config.yaml
num_hidden_layers: 14
hidden_size: 768
n_experts: 16
experts_per_token: 1
d_expert: 544
d_shared_expert: 0
hidden_act: "clamped_swiglu"
moe_layers: [0, 2, 4, 6, 8, 10, 12]
router_score: "softmax"
normalize_top_k: false
routed_scale: 1.0
balance_loss: 0.00233
balance_bias: false
init_std_router: 0.0191
lr_router: 0.00061
num_attention_heads: 36
num_key_value_heads: 12
head_dim: 32
vocab_size: 8192
norm: "rmsnorm"
norm_place: "pre"
norm_eps: 1e-06
positions: "rope"
rope_theta: 10000.0
rope_fraction: 1.0
qk_norm: true
attn_scale: 0.177
tie_word_embeddings: false
parallel_block: false
init: "trunc"
init_std_qkv: 0.0213
init_std_o: 0.0
init_std_up: 0.0213
init_std_down: 0.0
optimizer: "muon_variant"
learning_rate: 0.00965
lr_mult_o: 4.0
lr_head: 0.00535
warmup_steps: 50
schedule: "wsd"
decay_fraction: 0.562
decay_shape: "linear"
final_lr_fraction: 0.0
batch_tokens: 65536
max_seq_len: 512
doc_mask: true
train_tokens: 342700000
max_steps: 5230
dataset: "wikipedia_en"
Below are experts of layer 4 (counted from 0) of a mixture-of-experts language model. Rows are named router (the router's row for the expert), gate (a neuron's input weights, with its number), up (a neuron's input weights, with its number), down (a neuron's output weights, with its number) and show model dimensions 288-383. Each number is 128 + 32 x the weight over its row's rms, rounded and kept within 0 to 255. Numbers have three digits each.
After each expert's rows: "comes before" lists some tokens at least twice as common just after its tokens as in all text. This comes from a sample of Wikipedia text that the model never trained on. Tokens count by the router's weight.

# expert 3
router:113091151102092155157144170141115115085185093096126151150163090081092170110148108178158107171139145098103083089158099151102101091095102088107159112084132123167088165093109144183172153093140083098089073160104159101088162073090161086164106110103164173079150096113089125092085165096158170093
gate7:124152155160149078100084087114086061193074137166137114175125135135104062104098098093156124171132131074128146120116112081122144086119147126141088168175165193076177093094120127107103126159169100190156111165225109100149069101109156102143156177146111167132141107128144133127100091114070134138
up7:131132076144131116098119126140111155125135139107105099145162134107114107105156103097178163117093146155114131173085135168157132099131115136079144115151120111127082120078151102166097148154121147130115175112072124105163196124102126181112143140139142091097087100108110170133146123192118081082
down7:117103151168096089089148194132146073113183104105067122072121194124157108157099163089097128116168211133101134126099170136158140058132158138134133198153132159148188078181097155118088149107099088086107143162115118157117147070137078123153098166128133147140103093140118139085140109155123173100
gate8:155112096180153160129125095103178127100118162100162052080116129120110153158112163181108164127153081118146122157128103155063142094142117133165122101152138155175127139099079124176039136087083101226075187142096053103162069150117140165110144205116095162170096111227112116139120029171089113120
up8:107112078218147165072107178146105144121123146093129123078145096122139156082144191124210157156132189110135172165148167107109150150155153112090115075161169118185133190121110180165143090133150094180139116128132126153082138149108083171145105207108099134167165126204107153141103059113122117097
down8:113111071126153149071170106130124084104105067111138177106082122105139106100158156114143139070239134148149094108145168053129099149140043166133131102122104114142092142101113144173146151142170087067140134178155085121094161140103114091094100103132146077098115101141107074137118123150106117177
gate9:119139150142146115124113165112119067139154222175140114147094161086098150094128142075201113128101176095127120110170189117135167175100173140071076090130109148169153142122109119087102133162063174098160064090141115164107118080088099152098133173067151143135135116169123191116134126187030073157
up9:088164121163154107157172168160146083092116198158140090111097169101146125128117099088176131136138183074130113126172184108140138128040191138079150117164069160183147118153094184092132146163081175079127063102127118157097116083098119137120112180067120124126121117156144150126138186226009134149
down9:066152135115107110146127145150096116147116196151163075173128150123115112157170091142126136099174133145108112170111118120125096077116137149118150128112144156122144134198116136104124154100135131115124081068121174089153080096119154166108180137086103153137139150110128109103123108126065093155
comes before: " |", "1", "2", "0", "3", "4"

# expert 8
router:113087159098096150171132172149117110089164089093135156160169090092096165090145090168158116152141158115093078088171120158104124116096096084093163111105147126159087161087101152165161166079134095085102076161104172111101166074097138080176117103094152163091147100095094125091080157081145175094
gate7:103094196148135172155107116107166062151074124156140025203139112147156110128103085121191135145122169143121152137124084076088176103162099125125100142131143126143124114117064136188112139121139076203161147133179095130110167147190107113167169145106088126116142122146176150121112163135102141156
up7:209109070189188110093113096132161146147148129108106129169179152145123135096119103128181144183082072167127065138127147134094103111136096157107179191114137103125131100102164120142117099136080151093114103117075055156098145116152061181054152161145095079101096094123108153115116129087094089105
down7:126161159188160119144148114127134105166127075132125133152137095111172072171070142201132137133082118171074105110146171150087136064126208136106145165016119127158154096172156142092114117110143107108115074134176139100136162082047172121105138148121103099117134118134096181173175125125116150133
gate8:167118113149090123098116135152144151125114154154122106151151219161140117102095191077093137144162110091171137163143146123093081170136093145121077129194118132153140081060127158133031108130120137088135146201153180140087087108104090157137194159144190186116139103177149161142121070106102099160
up8:172153133152112088105086163149167151134086202093143135164116225144121091099068130065135123142129046079132179197193134130117113147133074140103079092183123103138090085049123116133095137133109131038125108151166182167082126190088080123123198179130151139136166130192192126114109102099147070187
down8:089158147083047126105202126157106132103161169056083130159083082085118108108190170094179132153093167176106056153144153131100149147123125088104100150163087157149092138134161081200136138125164071156135162144148138193110150136108099146114096117139137128129091113155150114123168120172100117166
gate9:161157097184095120108170168179123054156123126199128072124143145161112083093166136097130076154132175093164095161123155110159108147119117167090120109127102150137150164132183134074074112151103187106140095131164074146098114102138080178121142128090124166133121148166156174142102147149100093159
up9:127167121133113126115176146163111102092094154172139074074110133147123114111101105107129098114175150106243118154160151145097133119123174176068192152101104170143132157116167173132114128161121153096118090167130100137117141094178120109157114142026110101117124112122125092115101146149108158158
down9:169167113131152165100042072173084139116158181098112105152148155164147115093182114152087139124165072132086097116128140104120073119130153103102157132145099172113136059100143174116161171113112159098126146140102131080104152118112092126108116088083115155115165151170156127079108137085071114152
comes before: "1", "2", "0", "3", "4", "5"

# expert 1
router:110080155108094151158138176129108106092153084105130170165175088081084154107149095169150114173152160113095096082158114153106109095084106097100168095097142124157087158090109138174169161100134092082089076169096170106094160076108154083165116099093155169091152104100100125104079169101158173090
gate0:140164134158135142115192071095135209172031105135128143097067109114088156145127167054106084140088160144142150117127141116116148119183210154078105105109136142158107104165138145126120126102167164132028088114136086179096153094142078155156080158138147086150103117129083122141088111095126134130
up0:135109112122123145163129168134148134078172133111093161134151162096184136177162085136142103106118183137186143155192114117146194187156175151151132154125124137081136077153123128120130177131118154133142128156134120168140100102193152085109180084070143149105102070138165124100129166167136125122
down0:084118172139098133152108133118079143112134104122116134085161106142158114152181134047108106162112194123160142124178086149154132151170141195193145088172128105115184171172073115148117141101129129135112172094150166110151132112160173106159111097148079097165125087107133086146107135169114137096
gate1:084161114132129135188143086110153137205119133094064138190153089091101178149130122092142114123111119091116100132122084079105120108108148143102146160151173135153106104100172153073109134123088133136152111184102130157137108124105093127122163161100137081160163121128156111136070084165143125154
up1:093134063164155158147180116147203071154095095073117056172115175122069184209087093099155123174120091091105115158164133106067132113156172110160136118124136083177117117111147151141128172065099178135196138121133121136120121150136115153124137110119092120165192102190147172104140085193132118143
down1:148213062229142126148151122107085220096093086197125144144141128149168159128150132172104053175165081152203157113120129132129126147156111139106103093148105128149123140129124126156125074135151130128075104161080150176137140095091114113112213106171127152148174098093140153117140104149144098194
gate2:160175133152132158132196107127085104140158149128162029058082140149072129043166124106146095155140124124115143110138075116174112138099118120176165170138132132195167144163090154100184158097125140153123084121110099133152118145119103168124143112118093142148135084095100115138121119106136116086
up2:116134099128226095142106126119124102169097088155120081145110112123108166137164119083106105099185152126109123161198083108177134138146178090150137129144149126183093140129138102138129127077112150135104097126106062180144164119130075127137135150113112085143147067081138125150157090096132124088
down2:184181183182118112184152157147139132125166158164132137117130165145138116145101127149082085137106072132120149133173152135114182131144140128172121079097142141134107101158098157112127141065117095142156150159157150111080140135091085148130128129114067158148090089115037099191132178103093174150
comes before: "0", "9", "8", "–", "7", "6"

# expert 13
router:121089140111108150164135139107118119092199116108168169138095100114156106121139102150124126133140161125100074100159120183092085073117118141099157140093172161166098154116117076094188161135137087129099115156131137126103163071081066082164110116094113116153160165095090118090072162108133138066
gate7:148154143115156144128059142101137086143085137095115083199103151098085056120109125095163101088123148175176151114164100142085133128175130178145092137180163127163147072144097092142173078101118078157118147106197109117202130186100115053193119175123079170121170143151142131137122159111120174120
up7:195127120143188072117147134111126097171135154064111144173147171126125103151114086141182154149112147153150081085110149116125111161126115134149128162126166154123181082095141082125134085105092125151126132116194087056138176140131095142165111153168167091103082068127077100095096152097136098104
down7:124120162125102115123160102131111081139141093071082112100103162164140101211110140121169124168108111118135094141190165180109146055158153140120166132149109064091144083134172119134140131101119133139146152150124125162139118127104149111151147120085092122137159075133147144113168158114150126196
gate8:204113088149132129093107137124119125154156174170181094177171121119126151102112134059117078100129166194145114116127178122083149064137073106115084103158128164130073119106116174129066137105107125112133143157155157146172124107100060124128157130160132168106135128124064112169178078148093131165
up8:183120121142145129050104181104113135160132190145158105185139115120166117090145099129160067100164165142125099141124181134101112112161096099101104091139115182177077132081123160126102120079123122098120116154164136168133125147058047122127127149145143168141069145182076118134147109140116098146
down8:153107140149133088152141152141119123097143189165184125161113075159087150139158097126147111102152163166163109071139177115099170097075135088156127144116122148102130138132123139197150175086171053093168170132212114171126151086130100085135089096130098152141084109078106071131151198121026114182
gate9:182138124153130139121135170116167084161105208194129130105128191106099074100129155087133112162097113140155111116152123093162149123142255178114114108131144052131137112161141118084140173125132149100091089132083069105120144103183099125123168117078126184167104140170138092144179135118056145132
up9:136160098146129099083151146154181099131105185175136104079108143112124099148140117102140115156131134134138112147142127103133146110126239156112173089136139104131117148178137155095124166121126180094095083102109108118116112087192117099105144163089119135188115150206142089094139186133039166115
down9:144162096140159130128090074150087156123112177128137117161179111073100196105161154164130162092207123132090081102153172094158088108150158164103137111137110150134106085113118185166112174117117145128177110165099113074144110169151094121118158088055098173160224153141126158093117149080092136137
comes before: " |", " of", "s", ":", " League", "'"

# expert 0
router:077067104106204178182164153127113095102146157088128140157123059170110148148137117097157069132146134103099118132138118149102087104134063071131084129102098072142145092109080124102125132103062152097174139131142144157120076122162113097159154107126150145101128092119082076138173178163149158083
gate0:136142144153136138125114049111130143100094090063117154084058124132115142194180175081126065125178129127130105196122184063119148139213142087152073087076074162048153060089173151110146104153061116157118060080097091142122123125098103125168090128119175123106184092096079149187092139096116131113
up0:091101134158145129141137088159129165145114126131129111129122147104177114143144141113170105114122189064158147176180146135059146089123117099121101174152162148109098156137173123066140131105100168120160093136105137134152098167170141119097081119109132131076129065104176183083190119132117126165
down0:115171177102126114112109097186064119147131093143096103127146124113124110168113157103112117096059122134159165075094091091141143082138156083209150152140128106170145190102148169150143174102159115074111168165081168154159156130103086152186106085130085145168185132138144125130076120111119128117
gate1:158130153121091136138130098102192111184126122072117149144111131152091138146131150123102113145150142084092128145120121135058072112130148098079133115103139090178113117126161192119129115100086119078102082144142109128144126163107065124190116115078083107110165133126126095125109067144159055095
up1:145136144150124155135174093141173101179132084075085102163123180151035110158164091149081072199150136102113086124139092097052127143131136118115191147131178056176157149126184205104141132065131162130097089137135095118126139154107111116149139132110105145128157133117154152076153119159114085097
down1:115155116178085129132189131137126122111101104098112124131135108167120157153160114170175145106146134159185095151117073119077175118095092124126118116175096118072176109093158135128090104124136153111146095177128137129107153122135103108128148105184167177143176125105083174133106106122173110136
gate2:146180116153134114134132125118047122131175158109150142127079079133076153100137088071154126068117149135114177131040093078126152137104125110134113142111171108201167126171152192059149180165134129085123136170111139133113101152155129167125117118127120122094095101143133126089112093148124173108
up2:108177109163160083132121113096098143152163081103122141119114099110144172109145107125142117078112112168125176189093100120087178082135113125130102149136164116167123144169191169121129140115109101125173091120143123182133134097112138189154127154140170108070141071135122089133140107135065130110
down2:182061164143084136139155157164103176149147121103098136082125194140159065113107122157126080098136122031087102100169128161092174138168134122187154133108147160098146111175116130177137168142154136105155152099197110137130087156145120156134117102129109133138101092107124126135145219092110130148
comes before: " the", " a", " his", " its", " an", " their"

# expert 14
router:127094139089109152173143172132104087091165101094100184165168101092103129088146100145182131179152172117113095100149116167096118107114090083084151107062113108160086148083114153178171148071119094132107100148113174086109108074092116082179138140074178170128160113083112104067106152104202153123
gate0:147141150138146174093093082145132092169060051121145149112096125144130135156145154115103084159119173132197126118143134157143132218173184097109128113085073076121090042154071129104129126164137138151083135145088104134161116059116115150134171115175146119118093048104132116117102087146140121143
up0:107127149173113080153110108173166214134121123138132096162063181080125102160148110133108140115092156118126142140175092099139149088185142140124062161133115110125205153092164098136131126170115164137144137126210133184114116121178188109166106131075098123107159129145130163137118151164090097108
down0:164149108145105144083058159128120238092149109129147128096141146125118119109121127081094155113117155179149139066132068141108159104153097142181116085097128116137160186150151141151165124116186107070086170164159164158205102128105176123103174075139161189162168089195093129155120125137160141133
gate1:131185106132098112155081148141136138135114145092139134137105129158075148143115100153122136197140105075202138124117097169103074115147145093119133176125110081206093126162192157117142103142098111146129123141092162145163154131099065141120151149101105177140120125120126123111116074111166115120
up1:207176146160122183152133109099179077150078086131094116136118148143115104112185087171133095206170156111200070180138146068072145127134161110098164115109152065173096093149195181015094131039106160150173069152086133119098156133087121153139103154164078132157172101161143163072100100143079123135
down1:086133144168126114155222105164146149073102113120103126128128088110118152136138069151169129157187090093178097095139104158136124122101115139133139094132103102147140118128160063134161092114137143161172113178141150189078126119139099152140130099181124114152150100122095171205104137150119065173
gate2:141165136155118177106148144085118142176113205208133101125084094170095101140139124096175142116133138123114130133103116146080219182119108078172159213089137176129162188096152125078097097086124114130110123102111113167137081148215170090116123131184126121097113076127140078148111107120185154078
up2:139143103227114094134067102111094098128124154145124109153099136124095119161093084085057151057101151158107114129083091079141140120093160141153095114139159080173151097165092130137120093091083120134162125120093118174156144103103119116125132114151076123154133069128078126153111115133089127088
down2:213139138178085172110100195085141100135114165138077129124140175159145136124130157144156057109141132048048095112201108111161179182146106114206154155113163124117134161173112162175116066139181132130141150137194183107082198128131133044146119144083094108150117101075114123139146193040076151128
comes before: "\n", " The", " He", " In", " It", " This"

# expert 10
router:107090156100092153170148169149112094088172083092135159154166105092087161095145092162159133158152164109110088095151097146107114111085113091094147105089140125163084160082091155178163158100127095084088080155111158104087163078088136075153108107092164182096151101096097129094087159091155175097
gate0:088176136176116141141113087140155112177096081128121103064139118065146100161147119085156131173092122142181180106116169083201212158196153142146169194094112064126150097130079141043148188178098154115090166127153091141130126075113127162181123143135146138164080063099123142140088138146140089140
up0:127143096126129099100114114176156192120127128161109082182077136149099146115174139130131083057141160127076041186167132149123162184137116094132101106152154210095143113108149145166149075144119101126143106162130130142149149098143170088093115136108196158077129171150132164119113108160081116102
down0:099127129100087125106076132106114160135129097096107121083189128103131134141129122107119152126100120092157133108096110165124155161157128157127053109153155155185176160135106153110135116094156092101113184129122180153163138131121128143141162128124186119153158144185128133140128103169089084099
gate1:144128104135150182129144082105141116156123102081147137128105125133104127124075119129107133153127132093182161160147134088088128122131132105082095143151130131162099079130146188118091124074106085063155122140152160123097154184132055153215125094108072110179109154152189098122134090102120149124
up1:147148122114150141151172070088116133156109112103154126097089187115069083110125115139148097170128140093129117127125108068070102148140128099096098150151145114133082089121138172124102121076092091116171107139167175131103165116082067119171117156150100120123093160161139112095168081138102172184
down1:129156070154165139074102110155100090085179149096150105175128146122094103147134053135159127182147111144222097163153111202139140124092171088122134126126119148117145144127170139173121157103128126136129134106145175160100143138128128137168156092172135185158134103085109127170156150097184124137
gate2:141121146122115145134118136118116114069091147178197092080158051111078103099111133124174128086118139133107134131053083088197125167091177157162120122132154145138164140151103163039154105100127095125147145116112042141153129118082154150120126141159079107149151143189134118178146116140135162082
up2:124154203129172115144069096083108101105080095139133084131165088122098141159117112104108147122111104089099150145098097127137143113149176109122137124138164159131182116119151165121105120091104132131126180122131092163174142124106091135166120156124133089130165130079144129138136112113129126127
down2:137176159164061113149165164131134154151062130142145084114138150144164088133097158097145044114166150066168089103179116128165138128108145125200076144139126104167093129147050186155114092171110102084160153118113198143057101127138123130119176177105173154138090108180121068135094173076060143111
comes before: "1", "2", "9", "0", "8", "3"

# expert 11
router:113088143093091148171141180145115109097171083093122152163176091077087162108153098174150127158138165105103097097176098152109117106091103083091166098104136130171084179100104150175156163080141092094090078157092180107099157087092147097163115103108173162080154100110096126082077162096139170087
gate0:165133086142085148105122106162156133104057070139174137108136154141101121145115123033112114165097097145138132147138140108141145170158215121171180086084090105083135040114139146107110172186194201166074104147153078153114129089101107143155131103141145120136098121130106118162104175112175116135
up0:130137149107122070153125153176076155119135114132103110117051158078193122176168132111154062099150158150207108188203099098117173176199141128109142176165115140120123141132112122115189136169102091105147119130142164111204141129175160112110136093178134125097106158093127150111123104176122114122
down0:122162188137163055118059097106088178115099075146161035156109117158168176079104112107129107147106162111115178126099173155092145033184096157131098136172105075139142180117136135170134128080178084147069146131121208131096118156127107171148179156145080138162167098185088110112041141161129135149
gate1:094151073126137089101124106145201077150129109119116137098184097199074117168159205161090086109134106121196115146162132148084185110095127110124111129146100119134117086093174169125147117116057140107111083134114129157112148144164093109138144111112150075172147119142158106112130100102103150163
up1:087201093137185129128122125119168081134149095083162159041161173144066086132175093168107076126122146154195101169116133086110177157146148113163150173124124122149076102102135135068087126102132168097107117105123079111084125095135102153139151101149136157137174071192125117057135111121089180145
down1:109198079141134138105157080124116133083133125140138158137114091116104156102118100169203102170201052110130070182133081153159111107093122116077162137095089173114163193094150112149140153193140130200118132137198120160122148119136125102171079110141084152145150137065104125125172117103113108157
gate2:095114147131141144158150112137092114127122149194149108109110097109095104146104141099140094093080133097189165128098051119142255144096181138114129166082163138160161124177097132090130132124089077121106111076115111119120092181173142146098108157142111151140172084136061156131157126130150145116
up2:094156171098163106134070081122096139155134102153102094158146135123132193145147126170092098128083125146113158099140054139089174105157144149095106120148132111115135168121097165114127073074077091130123115119138113146176123090142105109179144169152143121131113095118119114153151097143082134125
down2:139167168173109115202163148165118147117128105173085111114104143102117166144083186094098090109124143104121118118170152067122198149116133168143117114084137115120070156120155154147079150145092143150159139122119119156125103079141114162159132121061098120110058085126138152143132162097072161134
comes before: "0", "7", "8", "6", "5", "9"

# expert 4
router:105087156094100158160141170127119125088166082096141176150172085083088170106143095172151119180148157098102095085158103159110113109096110090107160108093143133158083166092100149172151164089131089085088083161097163093093164071093133101172099102096149173090160109086104122109082168093152160097
gate0:153124106139127188098134136070203095145066118128109128083136157073091171189205132074136097177085103103099095126154127087132150148185203162178174100140124068133165103093126153053137114164153174131110141165172100162143141074110104133126084138136144136150149079119144160139086135119109102139
up0:146147125148080083134118106196097199111148151141143125132119119107161093153106145124127117084133211131187126152178110163109159165178089111127087175132139201083139110094127116133106152131098135126154119135129182193147125129154197068120114123122115116079103158112143141105089176134095113091
down0:113106166147111090082123125128120140112099141114127076102147099091186158111173122083161126063103140136148111141119113142151146116180089198125139108176149144082162146170173122160125127091168129129106128100147223125068133125134110144136117096118124159210166136199176081144097093134109170156
gate1:149143128152095163155073119139206132182142082149173164118079105147100117159141086118115087147104126133207179137172156147121112144140143099162158130114137110204157109163156159146136110128114139090154127139138142158088140144109029151187154110122177119106139134155137100086108015143084132173
up1:153144141148119130159114118157172122179149077100167152143099177131077097129184060147122063180102096114203149088173122089094140137131146110149154158135136076168150136167178187109141106096087166130168118131106112149117126108123084133152126120131093138113130117180168123074084021142124133185
down1:098154091163147117123178052098151099104136113124128124158142154141102153143191150182140154121169134109177103147110081185104134076162084113143111081144140098079169157148161146149090123130156157159170071198117165110127149093110080102119128132210100158134138070118122133175143090170151087156
gate2:111172114117138104149107034067091129120118186156200092157109126110062160123123139112170108104104082144137154161038106070118107187110165087177159164150155104131180133140162143052154109091111100143105087091100086124170093162148120144067125123185128169127091095096146135148098112097086128140
up2:068147123120148068130098057083125123092038121159157088151154107090093210130122121104120108105097085091134142113067104106141144168109132095104163158181181146144132136151158161110145109100132111151112084133103140147175114127108092147108104139197141089135129124128133149172134109128107135136
down2:130155142177142150185139143113146067141190142136110058155138179140161101100062113129134088119118130124151092174222117120131184133157099133198153135073125133070087133168110196167138110190160098064118141162169153132144181123090084059163167102141157134123106107162110082127127157130141169149
comes before: "1", "2", "0", "5", "–", ";"

# expert 15
router:107079161107077153137114191137109109096170101104146156153127093077086158079153093156169128158158143105105107093131097161122126107094094082105150145115107160136087190102099157178165157091142090095091068161125163105103151091096144093168069112103162159081133105109097108107095159091171172091
gate0:076164118179131164072125136131147175165079104165123112110119162108122117138122168077127149181144135130124122114118131120120158218148190122142116091118080126134135041134112140070179180119127104155082138085165073162095154110152064118132102153077161116184075080076126138160078137088109194091
up0:167110116166125119135121117160127157131121118150142075146065182091148129142145129150126100074147153101174088147119124124091198103194134103139106178153140178110141106104139101080138143157111184092094140121164120179124144090143146117068156135158138132089131134158096161097109174123180094181
down0:128132163121110120089053149078117156116153119140104106109187114126111166159140108124123211133079138182113129125117146089142067067196130135165134117158160154141168203097161155151162125060129111086088168161147167127117126110119106098142172116134069110083188140116135138119077112127128161133
gate1:135157134097103155186107100103151100157071123097107157151119157117074117149112160171114113178119144086155084144169100137114121162138147160111067154164123116170111152129174121148149130123139146144165095142122131143168125126088117134143165135077141128158195140128159130122115055157176112127
up1:141153090119170118131065148119179097120140094124102148113162232112108125119214056134163119152181158126215095163120097143127105094179160115154103139097170070147101127072140184131112128095125123138168106142155130102134193094098019156092092141111128132124148140160148204144193122106108098050
down1:086131052173138183128162130087125141120130092189147144154120119152075090123143128142165191143159125110165149195101071170130102124112125161122107096158141151092146135111145115178094134131122134084126123127139097165139145086147101083156098136193088101119145140061086161155150127137090076080
gate2:128150141125106128114129149100087147153133124173183104134079112120050147102130120089173144065162129140123169139053128110139174179097129076199139195148157171158119237135117120084125104132129115062094159110119121181149120195149173102131088104177112147061121126150109095135118130102099157088
up2:122192163123164145104099150071109156119154090136162118149141112080118176126120100106103098071152129120098136132068111101138121130159148087136102129136167075200112172103178137113140115083085144099125160130170143192142128113099115129127104118171144102093119116130108136131127182143104155066
down2:169167170161131124155160157184085174141113107114106141109114174156174137140096135130166094142178154124069105142178155123138134140102127077162155142147102165129134119153146163207123170123162094123154118114140165151085080122138121109106135074128093123136132099081107109118128191096031144092
comes before: "|", "-", "\n", "The", "==", "S"

# expert 7
router:078096206069137145137154164154096091114135171067148157158150083120109192147162140135151097199192173117111122107149106192153084100093147081128146069073162099127114131115109158133133170120168123137088101083073170124136136137073170089115174135141119166094136134086106102108108153127125155143
gate7:181103131135140136164057151150111108180144088150166067174213116145117052186111143090197156143098140120090154111135129145100088132124164075151099112115171145115095095180112116098087087115133131207150141109147145149118147153147208141133116119186111218108068131133118147130102195093102127176
up7:136131134185078119118148101134136139119133086141136144142132174171121155126149098050161138109074159189140125087072158182146159113147122146143133142116126122085167111095144086148103127097076147155105137125136061133127152122157113172134146108142147096063117110164110117113165145100145091108
down7:125081113140148059066124068118175089146097108152043118124105172079139085126147113120138123135109123107151171148164149166090137110124118153129121144149117133154158082131085164149131129083134145146129152147155134191131138120076157127125150118116163118129177078173169154205157115150147113142
gate8:077091098117103125083050162091093173105122186094174086164189109147131108089110141089133108117096151108076178135088141130123156109189126165118074121161098088169122150086135151112105155089125146131121144143113156145123115132098114121102175140162182144128120103121191159146131127072062105156
up8:101053126105106116074053141103139177101103158120148134146129142170156120077100086117136109121127141098043163168052152124135143143203117114109093122211104133166101125091056162111110174111125132159141148149103103140123159197120142093113159113153144158123104107166184136143143103096131062152
down8:154144104116138181132162112089128113136130154152080142180098134069127125130212151079141096112140165141092147091147210055105159113079070138142182131135080110151106130169111090172154167197130107101147142108150118128085150111112098098131172101150176102137102123095066120128153171139099107163
gate9:134156154161155129075120149105155068115080164191146107114138126119132098107109098067150101165167203133048118155100182093151154153172163137138062172117123116124137101127120141136162099123125115123149175178115102132133180114123111156159146087091151142119138126189129140159156184125127092136
up9:122158090117157128089137115091123066106112188207168100104137137127142099141135056049151067175176197122110106149126166111156139119136160155119153144161093125143132097170148186118154116122112158133111148174114147132167135048116115143197139096068162137092146150191125112131143158138094062116
down9:125109085078113176111048086135113066190140156110163088139115146111126089163135092162159164100181100134098103125143153078157105122121137186089151135073102155093099133097075187128149097130132177116148161110127079075114165077124130173116147141128169094106165141220101086127116080085085157148
comes before: "s", "ed", "ing", "ation", "ment", "t"